{"d_model": 192, "n_experts": 256, "experts_per_token": 8, "routed_scale": 1.0, "init_std_router": 0.00694, "vocab_size": 2048, "norm_eps": 1e-06}
Below are experts of layer 8 (counted from 0) of a mixture-of-experts language model. Rows are named router (the router's row for the expert), gate (a neuron's input weights, with its number), up (a neuron's input weights, with its number) and show model dimensions 0-191. Each number is 500 + 25 x the weight over its row's rms, rounded and kept within 0 to 999. Numbers have three digits each.
After each expert's rows: a language model's description of what the expert responds to; "comes after" lists some tokens at least twice as common just before its tokens as in all text. This comes from a sample of Wikipedia text that the model never trained on. Tokens count by the router's weight.

# expert 30
router:459498460481497483529536456531505458470476514506479521515469529492491504513539518487503518531454533518525492478533526531519491480538522483522498508510479500524514480494516495525525492520511528470472505493494467462467538507457504524501550421479499498487502473445522542499526508480461441524507477504504470475525532523498528484525489491543489533522509509497461482505472509479490453526493504505486457532547506535515523503478505508534514503494495521494471530486506521518467520515497536503488515498505486507520502515522536529517533500426521533458497476519532447487534522527493506471
gate0:475525519491571503526495487461501504457517487449517477503504491483491462494525502497540469525505542515472532474482489513556461465526508503541548535492495479508490489479545509510497502525533478478495496517500542514487526499548457503537526499482486542485483520521549464502498517514470501474495497434458534481513485503533457552539486485501509461495469489494436488483521475507503463533515486487522517534509484494500509504491501475474507465520485471503484498510535517533543506513532485483534487504524477552506490499494491519497503495511501494482478537524486434457505470501496462484
up0:523488493534439487507490522536493518518469484550449501502503521509497513506482469497450551469502494496476464535516506524446504512470550505461469495500504525510536499490484512504490463466472533524511531501507509509504497484491552498459483503488496479503530527469478516481461460458517498490464523534513456537512545504487547462486536515494488530517538524485542519507456524484461514503496479497507495476496523503502509531528495507539475542509505559486501517478489493479485489494485507488479474502504533464508512515480491486500550520457509510535525462440510537552519528522488515492
What it handles: Articles and possessives
comes after: " of", " in", " as", " to", " with", " is"

# expert 17
router:480451463467465485538526518526523445485538516495494508502480513507481510508530490531500508498508487496531517489547526535463517476540478495469494476498489498514493524536495499512508442498511530468471548504534498467476580520481467481502562445526518490517471472499522550478511494521498486510508516519517504480528483506501546480478483481529445522513500465499512498488442507492509510515476520502509444522540511518492499529508463474493496496481463525499489533506491487493491509512503507537474531506478521491477517486504525524494476499456527527486453476485562460503507487463488546498
gate0:523478528483509494503489507481463441496470512507456497480492491440500518472532492471489529481494455479565497521537494464545495486468495494523523524477464513462497417467509523552491511515479488488512482503505502491518482481487522520482538471452538491487523512523513549526478457472504500510478503511463502485496531523480549517535504480494496509468470530497497503525496494463481499462494517476491482486486502554550500460512527456516461491479485523516486511477474522483506479476502484525558488486505474533454503532498454521533456455498489511493507507531482515520504499496490489494
up0:491490500524493476483490506476449462487484509479485515514500528477476461485509548496498500485508517523509480502499494496478471508532506504527516532488459478501526455546516526564482491489467489488536522516489481508546537484523510434493518492502490514508510467499456507512479461462528472507497514498480492498482489524433489485463446482479502549499475491518532501462464468506492495495491482535512537516514501543534492495502522473524488470457483518452539490506469488522492502478516491532530511520512479505481488471516490515508439513544528526486501519548534566529518519449454489501
What it handles: Determiners after prepositions
comes after: " in", " of", " to", " at", " for", " on"

# expert 45
router:492517530513508474503500535491525501483519549461491474455502475486516529461481532523477520475509477490446474530491518506489482503545488522494549491499474538480563519496468463486499513460493520485438465513543463506513514562509477548509482531451484511494487492513514499516501470499513539474474520487455500459509529513485494500532553494454512502503493508455478522475523533465492517531506520511481503517531465545498491523495500518473490504471534521499482546506509537469517465476492440514511507532474484505507482501491519467517522484541535508494507473452501519531478495491491507521
gate0:536520503502525491497507509479475517513546512506544468511484490464472495563476497501511484523508474532472479485511474508517515479546493542515480515491479511558515526523503537487531509505492522479483573500482521570509539482488514520527537494517442500505479534481481503481543471476520469458482522515485504504476509501477484453490518468528513524476513452499535514460489528474523554534532508468508495497485490469501499507481486510497471472532498491535529526508502488470518473520551506511477505515488505543527498528505450513498502492490526472508519508500466536499553460555482503523
up0:511518534525498476466482514457500499498528509479522450492446467506480504535464479501538504553519492536498462492501497473502509471520528527486467531447519492522515563505475522472498503483452536524486556504482482552498512483473490502533507520484503471509466551477514487523520502496561471485490548508472495485517495514478525480489487506517518521485506501520540514458473517483543523525540527494466491487511477497522511472501507482475475483505471502488535554493478514490529499451501493511451499480483504500519482557522464495479503529492508456499514526531491546499526471522456519507
What it handles: Inner pieces of surnames
comes after: " H", " B", " W", " L", " G", " C"

# expert 44
router:495463549519526492504488454519523511494500461492479453498525456513475490467479513494507505500480515482521464500522490508540524535482506495493507509483487523478470503514460516498529492474474465466487461502486514521492502502459485517528511500491515512482527476478501469481520505505508512540497493545518493487500519501472508517524466503492545498558475477479471531529502534511524475498525540541454501451508458501486481522472512488488483504509475540430474526507554481528446511483470441476442486516538485545531504486514488494497543434533530510503532497506511536522473481485520503504
gate0:512556527532558514432533524508482485494529472495500508491512487471496453455495511475476491533518480495489521508508500509507535507490521503512478540454494505493477486532468510465527482508507496496522499466482509474531507477441501553487519500514531508534425524470504495481518469487504493488477500493508535496434510528475491487473543480442492503502528510503497534533488483472501539516504452501495494472498492533518523456507516478475465463535502518499518454507513478499517492488467508455475506493493526498504530470496513453512513483518483523510530520502465474554524542470526497466
up0:524485516536491497488525505503487499505458485501488482471553512443510461463529498462540507547493484469477562517528487532477518496488504503478483525471498521504501462517483467465537529478464473485490489513491497464508464521538484560476504510509512505538488482442546499486478484470502485494506498453484494494503523478490514499505513518504482511525485495527525475485457478479497508526500468507474531476519513486505492461527475506484520509538518528530473471494466486492489488468503497483416517475521507532514525447513498468507535523482551496526532519513552482547540519498530490472
What it handles: Syllable al pieces
comes after: " B", " b", "b", "B", "and", "att"

# expert 29
router:526486477481534546570525558498535458472471504473499523521512499497469511514474528496501501519475544452486473465472523472467504508476485493504493545525533492510505514549499531514530524514473550512500472532502448482510465516489480468486520542508505524463502537471529504481503478503475501512528515495522520443503484459472486538497501468531463507497533520469478531520516544484494458510495476457509497508518452508509528479508507527512494482480477508480472517503502505536531492476491487537532494519488486445520538519515520523491461509526482489520520504474538489513455541497526494490
gate0:521479566513473498488528515479514508528501484473496491547516477471500531482486455484538514480471527481509491532490503496470503514508516502496550517537458482487499505539525524442504514466523512515485472472538487497479526510465496559529548479497496487467485504494525464517524475489476493439489497532489496437480453482492572507496479504505521500491500509510506477514515530499494559502483470499489543512496486498469484485498508519497499511506452489536443502513548470508490498527503529534512515512487524495433499497474520501519522515509468462501510511535488492450461542477495523531
up0:486507491495487499552538516474506512505515498476512551524453524531472462527471517493497526507480476522488493464501509498537445526457499482486497491475464514506539494539484449513517465518531462527490523515454467491487537484549488482496484491474483534499544461514502500469439487520516512553464533496488500490515506504500509534518450472523518502494494475520471496476516504480522495511504516520510522506525481503535541507515491482506474530501470486474500483502496494504481479470493517474546526501495453468506497484490435483492523547472557502536494432542478509489510522526525470479
What it handles: Mid-word syllables in sports tables
comes after: " M", " m", " V", "M", " P", " K"

# expert 47
router:498529508504490489495509528504514519515482474506513519499478465508519463497535454505491523531535530463508513548527532480519489488516496465515511509469503525492574542503502516542496520495464543533537518487503500488518533497477503499449481542463488521477414524507473514514464521508529497494502495503524536487495512488505507502466540540510521528494467524558547485502450506473506521481493495486519522483512490489537467548482503489504545484481526488472495485537500477458486515529513513487468484503506543464500447501533512490506473487514564462524461489502493474522518519507493533479
gate0:545501485491500490517491489536470523498487502489502509532523515464490503488529482513490495507526511529492526443534466494535521471513452537440512519472495466515507550483474519538505465486523511506483479531463553469522510547509493457461483470515470463501515477498509566517496503506516473502510532527489518497489506579527490509493446516506509478517519478529501499513511506508503520450510529489516535470463507470449520483480493512498503482486534524503494484449492502469496481472501506515516477475492496455461499499517488521478513487502488504466486536583485503490554516522520482519
up0:528507459503464477529498483539456506498489489491484510505482504473451512510543496471490519496523504528492510441519503515513538527468451522466521492455528458486526507474491504525493471477523520483489466494509517473520513541511536443455507461481501464486521506500491517506482484497496518512520517485527508487448502544526484541491490500499535500517525496489497529474497516481537429500472512517528532496456532467503506489493465512484475524498515506505476500492534487503515515506507557543468470502439512474480487509483449521456471473518489510464471459542504508514556504496477468484
What it handles: Line breaks after headings
comes after: "\n", ".", "==", " =", " ==", "==="

# expert 56
router:513519504466521497515525467519512486462496522515473543505479505481515495486530519504446505496477477525487514462500553525486524520498470453506462461506499526507477513546495505466477491484509526516477517514502491466442474521534472539520475466494449513511510495493499537505522457495522522519527501532479495474487470527493540537525480499513488513508487510502523489504483511476461523509526529503465502490480509466481517518521490508556542479518500561495503496491527548487527544462526506496488541470452483484469542485498523524491508477457542546487490485493544450474543489507524529538
gate0:532487501503530488497493537544491511478493484539499505511495459496503516492471490491467552488462486506472443540517499518517484496460514481519568500523485479484487475510527491486521503484519494507508516513488526481499513477504517511504570463476519497469474510533432455555531493497504534518529543539496483499488499490537455490492496489514493537554494476525499498487497461488516500471528482529514545496549481507510491518521508484552535506534449518506527472511528473482512505508479512493509522505482526515492527514491507468475452486457491495497532507506514517431464521474490448464
up0:467531508521482498507545504505531479517508529481532496521494529507484526545560514495519508501499531481492502497446487503493519476507480495472477514494515498484491515465478500509483478540458517483466490496490496512510492516513479500474411495484504498477533491487557529511506509493496451478484468476530510495517484530449482514491505484437477511463500502488529514504519547542488467544441512500510453477478507533534495488463500537432457504519530481476503489510470557509506494506509500562459510524513454525527524467504464521508495507503510502470496517482504511518482503525467541502
What it handles: Possessives and on
comes after: " of", " on", "ed", " and", " for", "."

# expert 51
router:514522453506509534520475478508473487453449495487482495527496538494528487503477467473455461473484512527496494476519517475516530524513529478500545518501461486465486482529490480479491466496500499498495483520517534524508516480501487552499494519508475523457501525480544479479462504527544513459533526520486525512480485492497542530488526522510548491542484506504497488519508525458509495492528471454507531521522495511485526492531534492507474468530437478448505484489535503445518458489466547498512482520500496496474501458529482490519525502528453484515555465501493541464497487517524530524
gate0:496522475514476510523515521501523473543476493491494486527494528501465478486533500550448505461526476538528498491493482490498530440483514496486494484498472480463519501481467538440466532521524485492554518515524515503494515503505462527483513484477495450510474504512454502508474503510547503536493531537491504513465513512512477476483491504517512493531538516505500503538483511529466419506523501461511492448520476509452481510518521514487505494498507469533488496531528493516453533518527538546457524482515530509528528495522476521488508485491465521456545514458535498519469494538488517487
up0:501463519478500476462509511488469504444541521522516506514529468484549524531445500458526495521488526464500484493498520498516486571492496496514497493490540518508497538525532473554538487479514494518478482503481473497501470544455542456523496525536499550496515504503530481492527487512471496490545455474513498480542476506491485511468486504479522533511460459510482496529501496500519558517518502530494525522450535490542508485483490496496493489510487504484507490495455492486544471506492502478523478475491458477478477509474500464506492515486535506529458466528452505499543522451509474521
What it handles: Pieces after f, s, w
comes after: " f", " s", " w", " F", " W", " l"

# expert 48
router:497510497538464530518517558487518528506501486534476547511515506500500438493505505476513525486512479463496550472535467504466482501512497487518512542494476503505488534484546505471547517461502479501466501495459475456518535491532505496477490501485509517531518469481515504527507485490552499503549454485510498491482510480496497508477470456498500571479537521471501541557515498510545504470515478495521494504514490521488501485484506500497490495529477472451483492498529530514487496516539513496542550515485511544515482470485446493516524449477467444483503508482501499474536444476484491512
gate0:454548524507528521454458500498499504537487474507501483517508511460512512474484504531490486486519527493507524528520477512473497483549453508499514502439513524487501489472486537470525515497559526492434537504548527483516507488509464529492513518515461512512540458499518522446477543445504494511551495490506512511536463491464515537498502475478510496507510471509474457509482481506481515498533505529511507535528512555506497456512498483494505475543464492513539504439511482438503482494533514511467468512533515484458495492461510526528501479516503511524480493490532484485511473509498503496
up0:478530508542498500466475501496511477518498482481486484506532484488550506456498490509473486487536514474488522519530503515478498486510476502495521523434523515480496498484502509457504506487543502533447524521556509523519501527557450548515516500494493505523565487476539486461513539426513481490522493479512561573532479504461490539473532487503468487515483495479494478493487489511490480485527530514512524539532489537515491464511489455476490460542469518516523498471518503461493495496540535497474494513504518480492494501460504509510490503520478511524471526490522495491479465506465531492
What it handles: Infobox field starts
comes after: "\n", "-", " (", " his", " a", "=="

# expert 16
router:476499502488533505555520496552508492486559475462436524521541468517527507501461508473509473462487556493502482491497503511535488511493496514514466506484495481510492505533497541516515484534488471488475469509471515479544499470480486551521498502515497529464447491539494486487513503548473499538473507514534503505522519513473502498507514525491532519508530509536461496528495517479520445496529513505444466539500464502488506541497515518463534464535485534527501523460529527521511480483494461478492485538500485528465516520510473504481506455529458485555497531465471481497513489491499483484
gate0:493496499481534533529516544492495501520486463478537469463465516514461519499495440494513484460444517522528504515484492534472465462506507505474539497471528532517520459521535515510543449481472506493491479478481529493510497480504501468463525475488470501529498525526512467480544538480501482481483474547521514485483476508449518478535499494487494461462467524514451455469496523485521487478492458488496488523495516491536505486473494516490516450485470541501473532497496489478505502515523499508510498525439505491495512512456517551530481520475499446501500519508479509447537507529503505469
up0:491464540491516529541499469498551496472496467491481500515485559491498501495528545512532492519521508524489493484508548495507507455487481518487499532465453473524466529488439465508475510530489528504492479518520487510499504523522466491512456492475512470518514491501480487527491473485501514565489508457498537501498455463503476519520459482506507515534454476488494506532509495525506507524472517508499480465490481513507521533567492509535525584479509502479527509527493505507513483461455516534506531496472521518486469500489435527475535462495503509482483532506523511499454498492459476508
What it handles: Early word fragments
comes after: " B", " b", "b", " m", "B", " k"